config = dict(
    experts_per_token=4,
    rope_fraction=1.0,
    attn_scale=0.177,
    lr=0.00108,
)
Below are experts of layer 5 (counted from 0) of a mixture-of-experts language model. Rows are named router (the router's row for the expert) and show model dimensions 192-255. Each number is 500 + 40 x the weight over its row's rms, rounded and kept within 0 to 999. Numbers have three digits each.
Before each expert's rows: a language model's description of what the expert responds to; "mostly gets" lists some tokens that are sent to it at least half of the time. This comes from a sample of Wikipedia text that the model never trained on.

# expert 13
What it handles: Nouns closing a phrase, often plurals like households, players, children, people, plus female in census sentences and == closing section headings.
mostly gets: " available", " touchdown", " households", " players", " trees", " hurdles"
router:471534507550499462518508459567462586518455432515483520483554479459457494552580547547566553528511498503482493441461464457572438535481471466526453479509507501450454489508527538466481502613430454

# expert 49
What it handles: Capital letters and pieces starting proper names, often Indian, Korean or place names: South, New, H, Kh, R-agh-unath, M-ish-ra.
mostly gets: " H", " South", " Kh", " Ke", " Hy", " Os"
router:551533532567533533454425414565490518506520452495474560493495506525502448514552546465514465545476502509484384511480594474497488582484498421479468441483489537461479528531520469489485493490564532

# expert 27
What it handles: Words right after an opening quotation mark in reported speech or quoted titles, especially pronouns such as I, it, she, you.
mostly gets: " you", " your", " our", " my", " we", "'re"
router:498479438602498565525492503536445532503543480505490497476498527522468491494545479455565519519414498485507447514528509543517529566532494432433449475479495458487430581527504542502521543581486513

# expert 41
What it handles: Pipes opening new table rows after line breaks, list dashes, and past participles before by, e.g. superseded, awarded, transferred, driven.
mostly gets: "|", " driven", " transferred", " awarded", " move", " drawn"
router:489488451577445446481546513554437569569462497515502479526489542488509454497572572478532547529456500519490437436512534450554497539549537499454480453543523433428496542549488538504488522565482551

# expert 10
What it handles: The first piece of a word split into several tokens, often in names and narrative prose, such as Rob(bed), real(izing), dial(ogues), Mel(vin).
mostly gets: " Bal", " Rob", " sal", " Char", " fin", " Tal"
router:528491545538490516476481510495469558528556421482493487480454576570508486494544468473580545540466523575514506511543480518513500510618477401431511520493480488452530622551497494504519588476538489

# expert 57
What it handles: Seconds and N/S/E/W letters in geographic coordinates, and head nouns of named institutions like World War, League, Air Force, British Empire.
mostly gets: "N", " War", " League", " war", " especially", " league"
router:530420511526465463527522473527489511570432465469481482479528514534476485431517597446559567458514434511434483521497568496579457523565489475500530445542519476514424561564564488487529457561511605

# expert 28
What it handles: Operators and symbols inside formulas and expressions, such as =, +, −, ±, _{, plus the you and if of instructional text.
mostly gets: " +", "_{", " you", " ±", " if", " −"
router:523492419511574502502511505544455516472539491525489508532478525542463434452514502516490532525506477565454516501467487547571528546481473421452518525518458458475429532616483529462490524525521579

# expert 38
What it handles: Pipe separators, commas and month names in schedule or results tables, such as March 08 |, November 10, 2012.
mostly gets: " January", " July", " September", " February", " June", " December"
router:491487452533520487452474482582461510554472484471438534510526550522563466436550551491441583560515475508506547501441513486629484542571527469529494415547516443454507569558572484477477493486456527

# expert 42
What it handles: Nouns after possessives in biographical narrative, such as father, mother, wife, hands, childhood, plus pronouns him and her.
mostly gets: " father", " mother", " wife", " brother", " rest", " border"
router:563486503530519483519542527546498584538491516478445501527531547548517438465484483505474521509554487464439469496464538563554457544578475502488571489497476485453496569518547484489495457520500541

# expert 20
What it handles: Years and month names in running text, tables and date lists, such as born 1990, In October, July 22, 2014.
mostly gets: " January", " 2014", " March", " November", " 2008", " 2007"
router:472496511553525464507559485565465564572459435470463586520566559501491547464528519473447497482500492557525485509449534476587479556521483470503494494507499432463446585512517528490482499513435510

# expert 31
What it handles: Nouns and adverbs ending a clause in narrative prose, such as himself, themselves, subsequently, again, office, club, campus.
mostly gets: " himself", " itself", " subsequently", " already", " again", " themselves"
router:490479524481536509515512484530496538583457445483423493471499546533483501454570573501463577447532475575518452491502546525578464541496519503519542461520476494441491545519589531437466495534428590

# expert 35
What it handles: Pipe separators, column headers and cell values in sports and election tables, e.g. relegation, Votes, Candidate, Goals, Label; also See, According.
mostly gets: "See", "|---|---|", " According", " Votes", " %", "According"
router:512415466503456455473442429567493537523525471458489490472557526479522487444521476547526522557495452504471464514510502477556490487570480500513491469497455433446478503586524487474493500608496579

# expert 9
What it handles: Closing parentheses and table pipe separators after country codes or numbers in results tables, plus relation words like for, by, between.
mostly gets: ")", ")\"", "]}", "})", "\")", "%)"
router:487486465569468514492483463555492505559471434481449527501510541577489484469496550480496551572465479528478500492478563523573484492536513446565463531519481454458536531571533560490481454540504521

# expert 15
What it handles: Capitalized first pieces of proper names and words, split mid-word, such as Pan-, Drag-ović, Bal-eares, Sub-station, often Slavic surnames.
mostly gets: " Fl", " Mal", " Co", " Pan", " Pol", " Rad"
router:473522461609456460523496443559524559479476439519491561521517497538490475462550510448464493553446485496492442495539545490528517545490558464467472475532488467496465500511545544475539511520510484

# expert 37
What it handles: Sentence-initial discourse words like According, Although, However, These, Thus, plus commas after them and the g of e.g.
mostly gets: " According", " These", " Although", "According", "Comm", " If"
router:510527511520442538526410505557538522523460412491439512480572595457493499480540480513532540521517473485492512585461462504569487515502513427469501426465418426486419528531579494501499495535433532

# expert 47
What it handles: Nouns and names in sports reporting, e.g. home run, head coach, Division I, Premier, NFL, touchdown; also names like City, County, World.
mostly gets: " Premier", " Houston", " touchdown", " league", " losing", " Giants"
router:486514561546441468458483537556535591558463462472496502425489553539535461448477542519517520551462499499472468514528508521523454525577472473514511523521449441460550515557628517520467480532464544

# expert 24
What it handles: Capitalized initial pieces and opening brackets at the start of entries, headings, or names, such as Loch R-uel, Al-cockia, and Jim Gary (.
mostly gets: " ====", " R", " H", ")===", " Wil", " Ol"
router:442482520576470525467498462497479514531462460489446500491463519496458430496506498514504520488517505535522402533445517509547485514503572479430530449555519506479444578525468491566520526500516547

# expert 26
What it handles: Middle pieces of split proper names and foreign words, like J-ed-ward, Qu-inc-y, plus units and numbers in spec or stat tables.
mostly gets: " ±", " Ly", " however", " x", " Pld", " ½"
router:456588403526515507490491465550437524557531515487463516508490547523523426515474535449445558563549502550493493480492537528625479521503482460481523507496476449481491557538490562504410470476528553

# expert 56
What it handles: Not, only, have, you and 't in negated phrases, money amounts after $, parentheses before years, and Greek or Cyrillic letters.
mostly gets: " you", "'t", " not", "ι", "α", "а"
router:437474473534461503570496520569433584492541486511537537524528566530461444438553490523520585474430517586515462525487449547506488539481439418392500446489522507455475520568494573504534536642520553

# expert 45
What it handles: Equals-sign heading markers and the words just before a title's closing equals, such as station, Site, and commas in disambiguation lists.
mostly gets: "====", "See", "Species", "==", "----", " ==="
router:490494482520431460476461477591495530475496523523401491523541559519476477464484601513552596461486479519455489533472541470542517489516519494486490445533456467527488538513494541455471514564480524

# expert 51
What it handles: The word the, and sometimes his, their or its, following prepositions like of, in, at, for, in narrative and sports prose.
mostly gets: " the", " The", "The", " their", " its", " his"
router:525535485544515494464428476523499496477522472446454512470546513595495385501496497462526609582488488552464529476453545487583495516575502481528511512514539444458495543501555538525481542547470492

# expert 23
What it handles: Words inside proper names of places, people and roads after the or of, e.g. River, Creek, SR, Avenue, Williams; also served.
mostly gets: " Wil", " Wood", " Avenue", " SR", " Creek", " Williams"
router:482501535626395486437541513533481545489528505447455481419568533594493447429498533476505509519443514506473447466537543533530465513548511479510485482524501505487531578551472548458526504490526523

# expert 63
What it handles: Closing parentheses after acronyms or years in lists, acronym letter pieces like MP, PIX, and the pronouns who and he.
mostly gets: " N", " n", " text", " Val", "MP", " who"
router:569524467503444520484411514519461563551453484483464506523515556528449496445532523481509538435548494524543418533504520430595507475476511544526510493496477503431484549541589539494411508518525491

# expert 2
What it handles: Digits inside hyphenated dates, scores, ISBNs and ranges, such as 1997-01-22 or 8–4; also sentence-initial pronouns It, He.
mostly gets: " re", " le", " Phylum", " ad", "He", "sq"
router:524483539469459398458518428506501526534504514529510510502487590536506401435520510527549637479472437543512477491468519502570368537460496498520456524491500457459478510514547543494483466542421560

# expert 25
What it handles: Ordinals (second, third, fourth), counts, digits in coordinates and vote tallies, and pipes inside sports and election table headers.
mostly gets: " second", " Votes", " fourth", " ±%", " ", " third"
router:493500470533479415457462462513442526537416454526505547478543566524540468441544531496503549534489475512481475574489603487513452530484541508528523470463503451401487513542521473464482595528499569

# expert 17
What it handles: Field names and their colons, dashes and line breaks in infobox-style lists, e.g. Born, Coordinates, Genus, Website, Running time:, Countries.
mostly gets: " Coordinates", " Genus", " Website", " Animalia", "Scientific", " Binomial"
router:529484425484465434440509444606442533489491463484499491399488496590513467499626570532522548517497395536475514511524495490560454497535485488431536458487520468461467477535503552448538503514465525

# expert 22
What it handles: Two-digit numbers and years inside table cells, especially goals, points and poll percentages in sports and election tables, such as 37, 43, 49%.
mostly gets: " 34", " 36", " 38", " 37", " 49", " 41"
router:483515416498440479501493500510471522545475472495446501491503538554525481494490490427553591502496504540501474467512523470556488539543444461488485527502471446480537533576466460466515547513444538

# expert 6
What it handles: Word-internal consonant pieces like st, nd, rd, th, ch in names and ordinals, such as 1st, 3rd, F-ond-ation, Choud-h-ury.
mostly gets: "nd", "st", "amb", "ond", "rd", "und"
router:500550486526518513524525499572497581547518439488486502509525560547518497473607531490495489477462539551447549458434484485548450526579479461472454453494488424474504566579525533484499443568531477

# expert 61
What it handles: Descriptive adjectives and adjective or participle endings after a, the or is, such as high, large, similar, absent, -ed, -ical.
mostly gets: " high", " large", " small", " different", " similar", "ational"
router:489541541515473510475471449599439549570524462512453575497523542480458425420479463516534573520487500560516494488512528448547488598598459464463573481523542498461496567529453531497523516552464574

# expert 3
What it handles: Hyphens and dashes, mostly the hyphen starting list lines in taxonomy, cast and infobox lists, plus hyphens inside compounds and chemical strings.
mostly gets: "-", " ref", "{", " k", "Tur", " syn"
router:499449492432561500545451499578464545553450471492420523521546545540438450483567495510549504551457491533501499548501533481603477463496504477423420504449502435451497543519481499453512522576506525

# expert 62
What it handles: Blank-space tokens in empty table cells and first letter pieces of names, such as Th, Sch, Meh, Ir, in tables.
mostly gets: " ", " Th", " sc", " sh", " Un", " Sc"
router:438567495522557535420515509563485531542556451527472513528537522504515436421489516454476514517448479533491509506455527568525474523562460479490492515531525411444473536579500550487475547480520525